config = dict(
    num_hidden_layers=8,
    hidden_size=224,
    n_experts=128,
    experts_per_token=2,
    d_expert=128,
    d_shared_expert=0,
    hidden_act='swiglu',
    moe_layers=[0, 1, 2, 3, 4, 5, 6, 7],
    router_score='softmax',
    normalize_top_k=True,
    routed_scale=1.41,
    balance_loss=0.00206,
    balance_bias=False,
    router_z_loss=0.0001,
    init_std_router=0.0142,
    lr_router=0.00045,
    vocab_size=32768,
    norm='layernorm',
    norm_eps=1e-06,
    tie_word_embeddings=True,
    optimizer='soap_variant',
    learning_rate=0.00478,
    beta1=0.95,
    beta2=0.95,
    batch_tokens=65536,
    max_seq_len=512,
    train_tokens=596700000,
    max_steps=9105,
    dataset='wikipedia_en',
)
Below are experts of layer 4 (counted from 0) of a mixture-of-experts language model. Rows are named router (the router's row for the expert), down (a neuron's output weights, with its number) and show model dimensions 0-223. Each number is 200 + 30 x the weight over its row's rms, rounded and kept within 0 to 999.
Before each expert's rows: a language model's description of what the expert responds to. This comes from a sample of Wikipedia text that the model never trained on.

# expert 23
Word-initial prefix pieces
router,247,208,162,190,215,196,236,201,202,190,225,217,237,186,250,255,197,205,282,206,170,230,176,200,218,164,173,203,188,174,240,180,237,183,201,196,216,201,203,152,195,180,224,232,208,250,156,197,200,249,205,192,178,176,127,197,216,191,217,196,188,262,206,188,212,170,218,170,151,204,239,232,186,149,203,174,151,210,170,155,273,221,192,213,212,234,190,186,210,177,229,198,231,224,161,181,214,225,218,216,222,235,163,207,171,225,218,178,185,148,154,222,174,189,213,179,172,200,259,167,197,189,192,206,210,233,169,248,204,196,215,183,227,232,250,219,142,154,139,226,145,223,194,157,214,162,228,160,238,155,215,199,190,197,188,161,141,165,228,217,219,178,169,226,216,146,244,215,248,157,160,167,222,181,236,205,165,197,142,184,185,134,207,226,218,243,238,195,234,202,182,230,192,222,225,169,204,181,128,266,125,182,214,208,234,205,203,212,208,232,217,202,200,206,202,181,171,235,216,204,230,248,231,206
down1,225,187,209,227,203,195,186,193,183,253,213,253,215,232,181,166,200,214,192,188,228,202,223,191,140,244,164,223,207,187,201,185,234,157,169,148,229,197,214,199,188,260,187,189,146,196,166,162,220,203,163,229,206,197,196,193,210,201,128,179,204,199,189,226,160,244,250,223,182,160,167,214,189,205,183,174,223,232,236,159,227,220,182,228,216,209,202,183,219,182,223,298,183,244,218,170,220,165,203,155,141,219,224,152,233,203,187,175,246,187,177,190,173,202,202,209,236,204,203,153,204,219,260,210,227,154,159,219,239,192,174,184,233,152,183,221,152,237,200,184,165,242,149,243,244,235,148,177,189,187,231,152,241,203,233,216,180,214,207,164,166,224,205,213,170,169,242,204,172,201,228,217,183,176,139,191,249,188,181,193,180,182,201,223,181,225,229,216,182,242,198,242,190,237,222,140,235,289,222,236,235,202,213,224,224,185,233,195,201,239,160,245,206,158,237,195,193,249,207,191,167,263,154,204
down2,149,171,153,216,261,198,170,177,230,178,153,184,176,157,222,179,172,228,219,239,191,227,205,182,168,234,236,213,181,225,215,196,202,192,290,180,219,208,262,188,148,220,226,277,240,202,229,179,199,218,274,197,202,195,231,194,205,225,199,241,193,165,209,211,167,205,194,177,169,170,235,193,230,160,219,157,204,191,234,247,148,210,183,169,224,221,221,182,223,230,142,226,202,237,201,229,168,212,220,174,199,244,150,164,216,197,199,226,163,233,239,168,188,155,225,199,280,218,202,199,223,232,190,213,209,215,121,192,198,217,209,255,140,226,210,209,193,186,213,152,204,224,202,200,213,219,227,233,241,226,175,173,127,122,213,182,206,172,203,174,199,226,145,235,217,158,139,191,175,160,193,235,200,210,199,175,203,208,165,216,173,208,237,191,177,176,196,191,172,230,193,176,205,194,215,160,210,227,154,147,185,177,203,205,260,202,212,207,171,230,172,182,182,230,229,207,262,217,176,173,180,232,150,204
down3,162,188,221,229,217,175,210,217,208,219,214,208,162,227,156,215,236,192,214,225,227,238,217,142,189,165,180,174,186,188,189,200,226,226,217,246,200,202,235,135,192,216,165,167,255,172,225,176,242,218,177,207,185,135,196,137,205,207,227,250,187,191,200,218,209,183,180,191,222,176,159,184,211,246,204,194,187,225,203,216,255,170,178,181,175,210,210,167,183,191,195,172,206,186,214,199,148,265,210,216,201,157,208,184,187,195,183,199,141,158,203,234,204,170,194,166,171,206,232,213,209,254,157,131,161,200,203,228,116,209,192,211,251,242,209,227,206,211,222,178,198,212,223,193,267,155,199,203,222,200,143,155,269,139,207,202,177,155,224,232,173,194,226,136,233,233,202,228,186,154,149,178,195,216,186,259,217,165,240,202,262,151,215,180,175,203,181,187,180,168,226,204,148,206,172,202,252,270,194,224,170,211,130,177,163,192,237,225,184,227,204,225,186,190,197,213,204,246,231,193,191,183,185,258
down4,198,221,257,209,166,204,222,223,215,201,154,219,233,216,233,231,213,163,211,199,168,193,146,157,199,183,173,164,210,192,219,193,204,184,197,172,176,256,194,180,214,185,209,194,202,155,193,205,236,206,175,179,196,221,193,183,214,166,179,112,202,199,202,172,186,270,174,214,208,241,258,200,173,202,184,259,214,210,194,181,250,263,163,198,189,172,189,159,238,182,286,195,161,190,142,146,248,221,194,198,200,209,146,187,150,151,227,218,179,238,219,166,239,157,194,172,174,160,246,226,181,200,205,169,173,238,206,137,182,143,117,200,230,230,248,227,206,209,182,211,155,188,213,172,202,229,173,183,203,180,238,158,186,197,232,111,204,198,240,221,175,189,197,209,211,186,228,201,161,230,194,220,270,194,172,187,148,197,196,188,181,183,231,220,193,175,221,168,202,206,203,179,266,148,167,212,200,201,189,206,210,225,145,216,254,204,165,137,185,208,213,194,200,187,154,195,191,179,181,205,210,228,169,245
down5,179,220,243,181,227,234,200,189,244,199,199,207,204,220,221,218,198,151,180,170,219,237,193,204,242,183,200,180,176,230,219,237,183,235,146,173,201,177,190,165,169,212,213,286,227,183,186,206,187,228,197,225,163,197,201,176,248,180,169,173,229,136,198,170,229,169,229,193,222,263,206,199,227,207,250,171,160,202,209,201,200,197,173,152,134,236,229,178,198,165,237,223,156,194,208,249,158,225,201,222,179,202,191,230,180,225,193,166,259,181,164,239,195,191,156,225,233,200,225,146,185,161,186,206,170,210,197,219,200,240,192,202,151,188,255,186,207,194,254,203,168,171,218,182,220,208,168,143,139,182,199,173,129,198,195,252,209,224,203,225,153,214,226,215,219,176,196,167,189,203,243,260,153,202,167,180,134,164,235,157,192,184,192,239,199,178,183,194,196,191,165,247,178,136,201,206,237,179,173,224,112,176,194,174,137,225,190,182,239,215,173,210,166,215,154,208,201,260,189,203,250,219,204,165
down6,170,160,204,216,194,240,218,240,274,239,180,164,188,211,211,120,180,168,165,210,192,230,215,210,210,175,153,214,170,243,189,202,210,196,151,231,185,197,238,230,237,249,161,215,212,169,213,222,190,170,255,195,163,174,178,186,207,181,276,163,202,208,180,201,219,193,168,197,154,269,198,228,139,178,185,194,211,207,175,196,233,206,213,215,160,201,237,149,191,220,205,189,202,163,296,247,176,180,194,256,180,174,222,209,203,224,170,188,232,210,231,183,159,180,204,219,207,183,203,203,178,217,204,222,158,193,188,180,183,226,220,160,199,188,193,160,237,190,159,255,168,235,203,233,182,223,180,216,221,188,196,198,172,236,210,204,260,158,267,209,164,256,184,188,193,152,214,184,205,243,213,203,236,220,196,252,237,180,232,201,211,216,212,166,203,193,214,255,164,169,154,138,226,185,257,161,187,187,170,172,183,151,230,240,175,150,175,266,223,228,186,189,196,211,198,194,149,232,195,255,198,206,150,213
down7,250,211,146,217,162,170,204,145,273,188,213,241,195,220,218,147,205,270,196,213,196,215,179,149,208,186,215,193,210,182,147,148,200,186,185,247,204,189,203,177,129,196,129,189,144,224,207,234,202,213,225,198,212,211,190,175,190,196,246,162,213,203,174,177,162,196,221,176,254,167,209,162,150,151,214,190,224,192,219,191,194,225,222,175,208,179,220,224,258,194,171,251,200,209,194,165,184,154,225,189,255,210,188,195,184,195,173,194,243,211,248,207,214,174,228,210,233,226,196,208,189,217,189,180,194,204,152,242,209,242,215,228,162,222,195,213,226,204,208,232,183,146,150,246,212,214,190,196,173,194,235,114,177,175,224,219,208,228,172,198,211,208,154,218,215,199,257,204,205,203,193,212,279,161,214,181,172,169,155,157,234,203,204,200,207,204,190,123,198,154,209,222,182,156,224,160,192,152,125,241,189,154,195,209,240,223,246,206,229,215,155,163,204,176,243,197,217,222,241,178,217,176,251,181
down8,211,182,189,188,191,201,197,138,176,187,245,253,239,154,173,147,204,190,199,210,244,198,211,253,128,205,156,208,180,187,225,185,172,206,156,230,150,167,190,180,221,182,170,191,254,174,209,127,162,204,192,181,175,194,210,180,190,202,224,200,226,216,182,201,215,234,223,214,234,169,202,216,208,150,232,190,166,184,211,213,227,190,198,200,153,255,190,227,182,196,207,187,222,219,172,234,196,202,183,185,223,251,192,231,188,209,174,213,232,144,182,225,207,203,196,165,200,224,233,203,218,237,183,183,155,199,222,176,209,192,178,235,186,195,162,167,194,190,263,168,239,180,191,245,139,250,153,209,212,193,179,168,183,181,204,171,196,184,210,194,177,209,214,216,141,287,187,249,242,192,221,207,185,185,224,158,190,192,139,138,214,162,174,150,169,213,274,216,195,261,197,238,194,242,205,182,187,242,279,188,211,227,190,179,225,206,197,221,161,203,112,213,190,243,167,196,207,283,246,225,185,161,202,221
down9,179,233,209,187,214,183,269,163,249,175,252,201,243,201,194,144,199,240,214,230,175,211,201,153,195,165,208,226,179,202,218,207,212,213,158,241,192,171,210,226,230,242,212,239,203,189,269,213,184,182,227,212,211,225,248,199,212,206,186,223,188,150,190,210,110,155,211,233,200,200,237,149,139,136,191,250,191,204,201,170,173,197,161,225,248,225,183,193,153,179,225,199,174,222,196,185,192,205,174,198,218,219,177,255,132,200,191,224,168,252,196,205,203,171,187,203,218,195,162,156,200,109,242,209,201,220,210,199,153,227,211,242,195,222,161,193,209,212,139,241,203,178,234,177,216,220,188,219,260,203,179,253,229,187,170,173,211,231,183,173,185,206,243,177,180,204,215,221,195,182,221,174,234,176,178,235,204,187,178,201,128,259,216,117,180,186,207,168,161,237,150,223,222,229,204,222,263,224,150,218,230,215,229,169,158,216,202,251,249,207,231,219,170,208,199,199,219,192,191,217,220,193,222,187
down10,233,155,238,206,171,167,192,223,191,198,212,209,194,228,169,169,209,234,178,222,158,190,151,170,143,219,253,234,233,196,217,227,232,182,199,222,194,184,214,177,231,141,194,217,220,202,214,184,201,154,212,191,187,129,150,181,242,185,244,229,189,253,237,226,185,229,209,197,196,252,225,181,236,129,210,176,234,181,221,182,180,212,212,182,133,208,171,213,205,169,230,134,207,178,239,210,194,246,188,162,182,209,259,211,157,185,221,216,215,201,170,215,213,214,192,158,218,175,202,187,171,171,175,222,155,240,238,199,190,220,184,154,181,193,197,173,201,165,235,220,192,158,197,160,226,201,190,163,187,304,234,204,200,219,158,183,175,126,222,170,176,198,177,191,175,219,201,210,211,234,176,223,190,193,190,185,237,246,273,223,109,205,244,266,196,148,177,235,202,181,202,176,194,202,179,169,185,223,216,240,216,217,276,176,227,205,176,189,152,205,221,195,241,160,178,172,170,226,170,174,191,224,169,197
down11,231,188,195,204,168,194,229,162,201,188,189,128,150,249,188,182,176,206,166,153,178,222,168,233,195,163,162,199,183,205,199,206,208,242,217,200,219,225,234,253,145,219,227,196,212,189,212,237,206,194,157,218,211,243,219,197,207,218,216,143,174,244,193,171,148,218,238,219,191,143,238,193,230,177,173,153,218,181,240,200,206,188,231,219,137,192,210,218,188,198,222,187,173,206,181,162,235,211,181,123,154,160,182,262,225,185,196,196,223,173,188,256,204,221,212,187,240,214,194,189,224,211,231,233,243,169,228,216,176,155,146,201,201,222,215,195,196,205,207,176,209,176,120,243,120,252,154,182,170,213,200,194,237,184,220,198,191,224,194,200,221,224,242,148,208,228,160,199,213,191,162,224,159,212,211,228,198,182,205,243,224,230,214,190,216,197,228,236,243,196,229,288,255,188,265,149,261,242,208,187,211,202,268,194,252,183,193,156,189,189,172,230,226,213,214,192,183,159,191,215,242,235,201,223
down12,126,161,218,199,244,205,161,181,219,261,190,233,187,230,185,185,230,152,187,224,169,236,182,207,175,227,281,210,186,217,245,212,193,204,256,184,197,219,164,258,161,203,207,245,187,225,197,222,149,206,201,219,243,201,194,212,189,218,171,176,162,213,224,147,161,171,135,236,221,198,191,138,163,153,178,170,247,232,200,258,199,218,237,241,224,193,163,170,176,240,219,206,207,206,212,169,205,200,169,141,173,187,172,183,237,207,238,142,178,166,195,202,212,232,183,180,216,223,195,156,213,187,218,214,186,174,197,190,218,128,196,190,168,201,161,231,208,231,265,167,209,237,144,219,168,204,159,235,240,204,210,190,243,267,156,210,214,220,140,171,183,182,191,169,176,173,245,195,155,225,296,204,238,185,213,216,259,181,199,238,170,199,231,201,231,199,223,211,181,190,203,218,209,184,229,190,247,230,215,212,187,205,161,193,164,244,179,240,173,238,206,176,229,224,195,193,201,232,193,233,198,209,199,192
down13,167,227,169,144,191,172,225,215,244,195,171,197,192,200,183,224,188,206,218,193,210,171,186,148,249,171,164,200,162,132,165,180,211,197,172,239,194,197,200,164,210,197,217,180,175,226,202,180,217,157,232,192,169,216,248,194,204,216,150,222,191,141,190,196,204,178,222,148,243,202,296,168,247,254,213,201,234,137,196,231,160,208,185,206,247,230,193,189,188,195,196,260,175,177,185,176,180,188,244,188,133,190,205,204,205,225,216,240,284,231,194,208,217,214,286,206,196,233,208,204,203,192,238,219,220,178,195,223,187,185,192,230,258,190,153,191,280,167,200,183,202,196,218,245,157,192,150,177,219,240,205,185,207,219,207,205,207,231,191,233,180,193,179,220,188,218,204,188,256,229,199,183,199,247,212,133,227,204,189,195,157,158,216,209,144,175,237,208,176,225,230,180,221,192,227,181,171,131,204,136,157,228,151,182,220,198,236,218,207,153,233,215,194,220,226,226,160,152,232,173,252,191,202,194
down14,263,223,184,211,208,182,157,187,160,167,238,190,173,209,247,200,230,147,187,215,179,246,160,204,216,193,222,215,209,163,219,210,209,177,201,225,219,183,158,175,193,228,192,228,173,163,212,201,210,187,203,166,192,238,231,161,204,255,200,175,238,229,237,178,163,221,157,166,193,184,234,221,123,178,239,198,207,180,227,193,163,156,221,218,262,193,196,179,239,186,228,151,212,256,181,203,211,210,250,271,199,217,169,173,203,198,180,185,158,206,180,194,227,206,181,150,131,241,219,205,194,269,180,221,179,232,191,172,189,194,193,191,181,213,103,184,158,277,189,212,181,179,172,213,221,233,181,230,181,181,165,231,188,197,237,189,226,228,150,188,154,170,281,183,225,180,238,251,206,200,193,207,210,214,190,199,233,238,229,216,177,184,257,165,168,206,191,201,184,212,177,142,198,196,177,173,197,172,207,195,149,243,222,160,229,243,242,188,126,223,221,210,199,181,264,235,229,205,209,201,231,225,178,187
down15,197,204,192,241,211,262,246,227,249,202,177,223,185,209,225,195,166,169,186,142,211,152,189,174,217,186,230,213,198,204,224,241,170,197,255,228,219,196,194,230,162,191,107,178,244,227,136,244,206,190,238,201,158,160,210,179,206,203,158,218,214,231,220,215,218,202,237,231,146,188,181,168,188,223,199,239,218,158,196,197,184,191,160,215,172,159,183,162,226,241,194,296,198,192,177,186,190,213,169,210,173,177,264,152,205,252,200,203,160,171,183,159,179,257,213,253,198,181,155,255,213,134,184,180,209,239,207,218,213,190,220,174,218,165,227,177,193,193,221,164,158,168,243,129,187,198,222,207,212,205,178,237,240,247,145,212,188,241,171,222,185,278,171,185,166,185,193,192,181,228,223,208,183,205,204,197,190,208,209,199,220,230,213,203,176,186,217,201,193,218,212,235,229,175,236,215,157,238,142,182,197,208,226,166,189,190,215,224,161,206,199,218,173,240,230,253,204,219,218,135,264,219,164,196
down16,179,183,215,235,242,208,216,160,172,192,150,179,150,169,197,184,192,197,228,195,227,244,228,235,223,195,133,219,190,166,219,205,186,175,235,188,195,225,195,208,215,199,259,165,152,188,194,204,249,229,239,186,160,199,191,215,181,257,218,176,198,162,196,151,209,220,174,169,244,177,162,195,205,184,198,223,191,162,179,187,184,178,179,208,195,228,247,193,166,238,154,234,143,243,222,190,215,188,210,197,169,291,220,156,142,164,218,266,189,242,217,224,177,192,185,231,215,152,205,163,235,225,251,169,242,172,185,183,198,228,145,212,191,199,247,186,206,242,153,181,220,167,186,199,202,209,195,223,200,193,219,203,186,194,188,159,241,248,204,188,203,194,218,203,137,263,201,201,198,226,183,219,235,138,178,156,190,222,249,203,197,175,190,178,168,133,194,188,203,287,210,235,201,226,195,158,173,224,202,217,215,181,158,148,245,150,226,241,166,222,193,169,250,184,228,222,182,182,175,234,157,235,176,149
down17,207,210,259,181,213,173,226,231,231,197,229,158,257,205,173,166,191,171,218,142,165,225,189,219,161,225,224,217,247,202,189,251,237,177,237,198,162,229,215,235,213,154,170,178,164,247,198,207,175,176,211,218,233,203,257,220,190,202,233,230,219,183,209,212,165,247,178,226,170,235,133,183,205,181,196,211,224,169,238,201,179,206,169,214,144,199,241,268,183,238,217,241,221,197,196,207,188,226,213,272,249,185,200,111,236,212,203,185,275,189,203,201,201,246,174,214,231,197,223,199,230,219,204,176,223,227,221,210,223,178,250,195,213,247,181,195,213,173,240,225,180,185,184,221,180,161,207,212,197,195,195,213,158,200,176,216,175,203,221,227,196,215,210,122,223,214,208,199,166,205,216,177,188,207,175,191,136,192,146,235,181,259,205,162,198,210,198,191,191,163,175,201,161,204,205,201,234,170,182,191,234,193,173,251,159,143,222,182,199,208,213,273,203,253,164,257,190,167,176,231,283,140,191,167
down18,221,155,207,241,219,204,212,268,205,238,164,219,193,150,206,215,225,127,194,212,202,191,150,199,204,206,206,180,209,209,238,192,180,193,248,220,248,191,175,223,237,167,200,192,236,231,203,178,195,147,247,245,206,224,188,173,241,203,209,242,271,218,188,208,150,242,232,149,208,260,212,232,216,196,189,205,191,231,227,326,233,222,198,144,206,173,208,179,217,173,224,166,229,192,188,156,214,252,220,248,232,212,215,242,236,170,196,218,158,198,192,211,177,250,148,218,214,133,143,180,211,221,214,201,173,194,201,190,189,247,169,209,209,236,237,242,144,220,208,292,197,175,229,185,206,227,215,193,171,218,163,165,207,197,245,178,202,217,214,247,199,186,210,211,226,136,214,184,201,224,188,184,215,211,180,176,247,189,200,198,240,209,191,187,224,227,179,201,218,179,226,185,234,185,213,214,212,201,195,242,239,226,180,168,195,236,200,197,139,164,193,164,207,163,242,207,240,156,198,172,227,237,187,156
down19,207,214,243,231,204,213,193,178,123,180,129,224,183,165,200,206,224,170,205,212,170,260,230,211,225,250,193,164,190,198,189,194,175,191,221,163,205,211,169,187,179,183,209,182,160,149,226,187,207,175,229,194,156,205,250,160,228,239,183,208,176,192,226,194,238,180,228,198,203,182,198,235,147,206,184,204,210,219,238,206,264,179,246,217,188,214,194,187,141,229,254,159,170,219,220,191,167,190,178,199,255,233,199,258,222,178,187,216,196,227,236,219,219,160,210,199,218,172,205,158,152,260,179,212,288,171,197,209,198,148,200,218,168,174,240,241,135,198,192,156,207,252,221,186,179,180,203,203,214,185,208,199,223,210,262,189,144,226,219,163,239,182,156,197,221,217,234,239,220,212,244,231,215,216,204,250,211,164,133,172,167,215,272,188,177,231,160,205,162,222,228,152,164,205,187,204,169,220,159,223,231,208,207,180,244,205,234,213,134,183,198,212,260,221,168,210,237,181,183,236,208,218,215,151
down20,163,130,213,213,148,185,239,228,226,144,258,227,202,243,199,217,243,253,145,174,208,198,211,198,180,179,230,210,169,210,218,179,191,223,193,189,226,222,171,155,233,258,209,177,190,212,232,211,174,176,241,219,214,212,140,231,138,175,208,225,209,221,209,192,191,200,227,198,232,208,171,179,173,183,129,180,206,209,240,220,195,198,216,187,155,208,169,200,133,175,172,167,207,169,205,165,221,238,175,248,237,234,230,207,220,215,221,232,222,159,223,237,257,169,204,241,219,246,208,225,202,155,206,201,183,191,238,213,148,197,241,190,247,176,190,233,215,151,181,172,186,227,252,210,205,214,247,160,188,228,182,192,173,199,191,186,154,213,166,198,301,197,219,167,275,171,160,185,253,201,205,249,172,157,221,245,210,178,207,216,196,210,177,221,216,165,213,201,171,172,226,213,232,220,196,254,227,188,202,217,181,207,222,179,216,129,184,131,192,170,202,210,198,234,167,201,208,222,174,180,151,252,225,197
down21,160,216,222,235,215,187,202,183,216,241,204,243,219,238,163,217,117,210,170,218,205,202,160,160,234,189,212,147,231,187,207,137,191,223,228,170,215,198,194,212,180,221,153,202,239,166,138,143,196,173,207,216,224,210,159,194,192,185,155,292,226,192,216,230,194,215,193,214,170,153,205,226,176,177,164,241,192,169,242,195,212,140,227,187,247,203,231,169,218,183,216,222,219,192,267,204,192,187,168,212,216,208,234,145,145,182,228,241,178,267,209,192,227,198,212,195,261,167,198,199,178,166,212,169,191,208,180,176,173,183,233,190,234,218,244,170,235,224,162,222,144,198,179,229,137,213,186,219,219,173,194,205,180,231,290,176,246,171,203,169,212,183,145,145,174,235,188,248,163,242,246,163,215,151,179,201,215,222,232,233,220,178,168,226,209,163,189,191,221,223,174,208,193,217,232,218,162,191,194,199,168,186,138,207,133,183,170,204,220,226,211,180,216,220,172,173,241,176,199,196,214,218,192,178
down22,193,202,179,279,189,227,203,152,195,236,196,190,199,208,178,175,198,243,234,206,140,168,196,235,125,194,199,183,195,209,184,223,181,202,194,243,184,153,202,234,214,215,190,166,110,168,187,166,240,214,222,166,254,186,165,257,216,211,241,147,210,166,207,186,197,207,228,239,226,210,213,212,222,161,162,152,197,217,189,120,219,194,163,149,235,207,237,216,186,229,178,228,163,222,209,231,227,182,209,187,193,231,220,225,190,164,240,184,186,197,236,168,253,167,196,206,191,163,218,225,129,254,195,178,226,193,218,166,226,223,211,166,196,122,242,234,194,234,230,215,229,204,209,196,196,154,188,214,173,233,181,209,234,231,199,192,207,219,232,190,202,224,197,220,197,239,198,196,243,194,246,202,194,185,162,235,211,154,216,272,219,226,245,177,166,188,199,204,178,191,248,195,180,215,194,230,157,256,209,148,208,205,268,222,116,162,207,177,217,189,199,239,197,251,233,220,251,206,207,222,216,213,159,200
down23,257,210,186,217,236,209,166,198,153,222,241,164,244,204,219,162,199,209,209,140,237,215,250,196,144,238,202,223,222,192,156,181,144,209,188,193,140,206,195,209,193,193,181,210,224,198,168,204,207,268,136,145,183,242,146,247,199,230,196,144,152,187,224,222,221,260,174,154,161,232,231,208,184,159,230,222,166,201,197,167,221,202,254,198,212,121,217,226,186,184,160,201,206,203,197,189,208,213,157,166,200,234,221,141,225,269,142,174,204,176,176,224,178,214,258,200,227,172,206,242,232,174,226,218,182,174,210,190,187,199,180,187,216,198,182,148,230,177,222,208,165,241,222,244,168,188,201,225,137,224,223,174,196,228,174,191,205,201,163,193,132,213,170,166,249,211,211,227,252,227,185,220,184,203,185,216,204,202,231,174,204,219,223,215,193,185,165,257,213,154,179,248,174,181,214,236,243,175,170,241,226,221,215,243,192,233,206,196,217,222,208,199,132,171,220,180,199,173,160,166,175,219,178,178
down24,180,156,231,264,209,184,197,204,169,199,150,209,251,153,185,135,161,147,262,186,191,160,190,201,246,200,197,176,183,173,180,225,238,168,218,162,223,150,207,215,202,198,203,189,146,247,205,227,211,180,174,233,214,155,211,231,185,199,222,238,182,224,234,174,179,191,220,188,184,204,181,180,218,213,148,194,203,212,164,218,203,202,185,157,186,176,279,204,211,216,152,179,206,217,176,189,241,169,207,170,202,199,228,168,238,177,198,165,230,209,209,218,203,199,176,220,203,137,220,207,228,145,194,164,256,186,199,238,189,227,152,136,211,162,196,239,246,224,144,176,187,243,246,142,203,175,173,151,206,206,217,170,200,217,165,183,145,219,228,214,175,204,228,230,204,222,204,201,159,172,218,166,254,205,183,219,222,229,172,196,256,206,215,202,172,196,224,180,205,251,184,189,218,139,137,222,213,222,228,215,154,211,191,190,232,259,206,202,224,256,238,227,133,207,273,199,181,202,126,224,219,216,198,203
down25,151,239,140,231,179,236,196,167,188,246,167,169,221,171,155,111,231,196,158,198,221,218,176,184,229,176,228,168,179,158,197,214,218,169,194,175,170,222,220,176,175,218,269,203,226,194,200,197,163,247,241,264,247,189,187,173,255,247,256,249,237,183,222,221,233,165,190,185,154,195,197,203,170,183,227,186,193,187,203,186,210,220,170,174,182,155,208,239,219,200,216,236,180,208,232,236,185,168,189,217,217,206,152,162,191,224,214,199,208,226,235,187,168,203,277,150,201,204,173,305,245,225,183,147,203,211,208,168,201,164,204,209,161,228,228,183,177,214,255,202,197,143,206,146,222,227,234,176,210,207,163,201,240,204,236,196,203,235,186,195,223,163,189,234,243,144,194,182,236,158,219,179,233,205,179,192,174,186,191,216,141,165,196,215,220,199,175,176,207,161,207,209,138,193,182,235,226,210,153,160,187,167,193,176,161,176,161,194,198,158,156,228,187,201,213,218,248,210,186,235,214,182,197,173
down26,222,203,190,211,227,173,182,243,246,192,187,283,170,202,187,250,231,169,135,202,206,184,195,181,232,227,220,174,240,209,222,213,166,161,211,244,197,197,168,173,224,189,272,194,208,231,154,186,209,258,210,212,177,202,172,207,224,212,205,114,170,145,204,182,226,190,151,193,227,178,214,193,187,197,220,185,124,241,205,170,199,164,185,178,193,183,196,208,205,226,202,227,229,229,240,148,258,232,224,168,257,176,221,198,230,235,199,205,207,167,231,176,158,205,179,208,207,234,211,168,195,166,245,141,225,252,167,241,232,174,171,172,205,251,214,190,232,215,128,208,208,154,188,182,188,170,197,219,202,213,150,174,177,208,169,179,224,183,188,249,171,187,254,266,166,184,230,203,215,185,150,209,158,153,239,224,180,227,183,195,187,186,226,211,184,191,223,204,179,154,266,205,178,203,185,195,228,135,214,180,159,265,200,128,232,210,187,187,208,153,180,207,178,207,171,201,178,189,160,217,190,189,165,174
down27,191,259,170,224,183,236,130,186,212,132,213,189,201,226,203,211,182,191,279,217,241,257,172,221,195,207,176,141,194,135,191,167,233,200,267,239,154,186,217,182,185,195,201,206,198,214,198,241,232,222,243,186,222,192,211,195,258,210,249,224,171,194,221,181,175,211,219,227,218,217,235,184,181,232,167,264,220,224,208,202,179,258,238,207,223,185,197,216,213,229,183,246,181,226,167,198,199,176,161,176,171,219,217,231,240,219,201,218,214,204,167,149,200,136,236,206,183,220,188,269,218,264,170,178,208,187,200,180,192,185,192,187,177,197,251,228,206,232,206,225,217,128,197,244,136,196,209,173,213,200,215,136,210,171,183,193,198,148,169,181,199,201,229,137,171,196,170,201,166,221,218,189,187,202,166,183,192,236,177,206,150,151,200,253,191,198,177,171,145,225,121,202,221,195,213,234,147,214,241,221,224,176,206,243,192,202,192,192,221,181,187,256,199,220,185,232,184,275,175,168,181,208,176,188
down28,224,212,207,169,198,197,218,242,120,168,190,195,215,136,173,180,250,184,202,200,213,211,176,178,224,218,186,235,178,205,187,194,271,204,198,198,134,220,163,174,184,201,221,207,162,237,159,182,221,204,218,209,188,210,193,189,208,210,194,201,195,259,162,189,226,258,247,193,195,194,162,244,214,225,194,193,209,212,233,226,208,214,167,215,226,207,177,218,239,167,196,223,203,225,252,192,192,219,229,180,217,174,201,198,192,232,258,182,172,210,240,166,176,180,160,236,170,187,143,221,254,168,162,247,210,208,149,195,261,145,216,238,217,213,256,144,166,210,180,147,227,216,196,224,180,192,188,190,260,177,243,203,219,248,240,190,249,249,154,200,204,210,201,198,229,220,165,249,224,217,154,173,205,235,192,226,247,216,195,247,250,209,134,191,255,238,200,238,182,184,217,238,193,233,227,163,170,196,222,225,221,216,235,217,158,231,175,205,189,204,223,159,116,223,187,221,259,221,209,234,253,174,172,227
down29,245,187,175,204,134,141,250,184,180,210,193,193,164,159,184,231,205,196,185,211,248,235,233,161,185,218,135,162,224,222,169,170,202,223,184,228,219,168,173,191,154,164,191,165,163,210,213,215,194,143,218,236,159,228,220,190,204,205,206,169,149,171,198,271,201,174,186,190,160,225,230,197,195,212,232,168,202,212,204,227,191,214,168,248,182,220,207,199,170,183,202,168,232,233,191,181,186,178,218,184,188,199,217,182,225,223,191,246,210,188,193,202,268,164,164,238,180,202,195,201,244,206,174,181,172,167,237,213,186,197,228,211,229,200,285,191,221,177,203,203,166,209,185,223,166,179,192,199,264,205,237,119,201,179,234,249,213,195,262,189,177,177,177,147,122,172,178,241,200,255,175,177,206,157,251,177,158,162,172,186,214,193,206,219,231,216,241,206,194,216,176,222,221,190,205,154,204,247,221,133,240,129,147,198,239,191,184,226,146,210,170,149,166,233,224,231,152,197,186,176,186,205,213,169
down30,217,224,246,208,196,196,185,204,203,157,191,198,289,224,177,208,186,199,185,163,245,166,148,230,207,294,191,170,191,220,193,137,215,186,258,196,201,201,205,216,240,223,173,158,140,182,168,165,220,224,148,219,152,241,169,209,199,177,232,158,230,214,171,184,177,189,187,208,157,182,160,212,184,248,191,228,251,224,204,178,233,182,234,191,197,207,217,238,218,196,256,207,244,191,232,198,172,225,244,227,176,183,178,193,157,187,203,200,207,186,159,206,186,177,221,199,240,207,210,149,206,192,182,204,257,209,185,218,266,263,222,216,172,212,193,130,212,177,219,185,230,248,199,229,177,164,234,179,202,244,204,195,202,233,209,262,165,252,155,176,229,165,165,186,218,195,211,224,172,178,259,174,190,193,239,212,226,224,187,225,185,191,166,176,159,245,194,234,201,246,244,240,192,184,207,202,182,156,134,195,152,198,167,215,220,223,208,227,158,214,195,204,169,202,198,206,213,226,272,188,155,186,138,239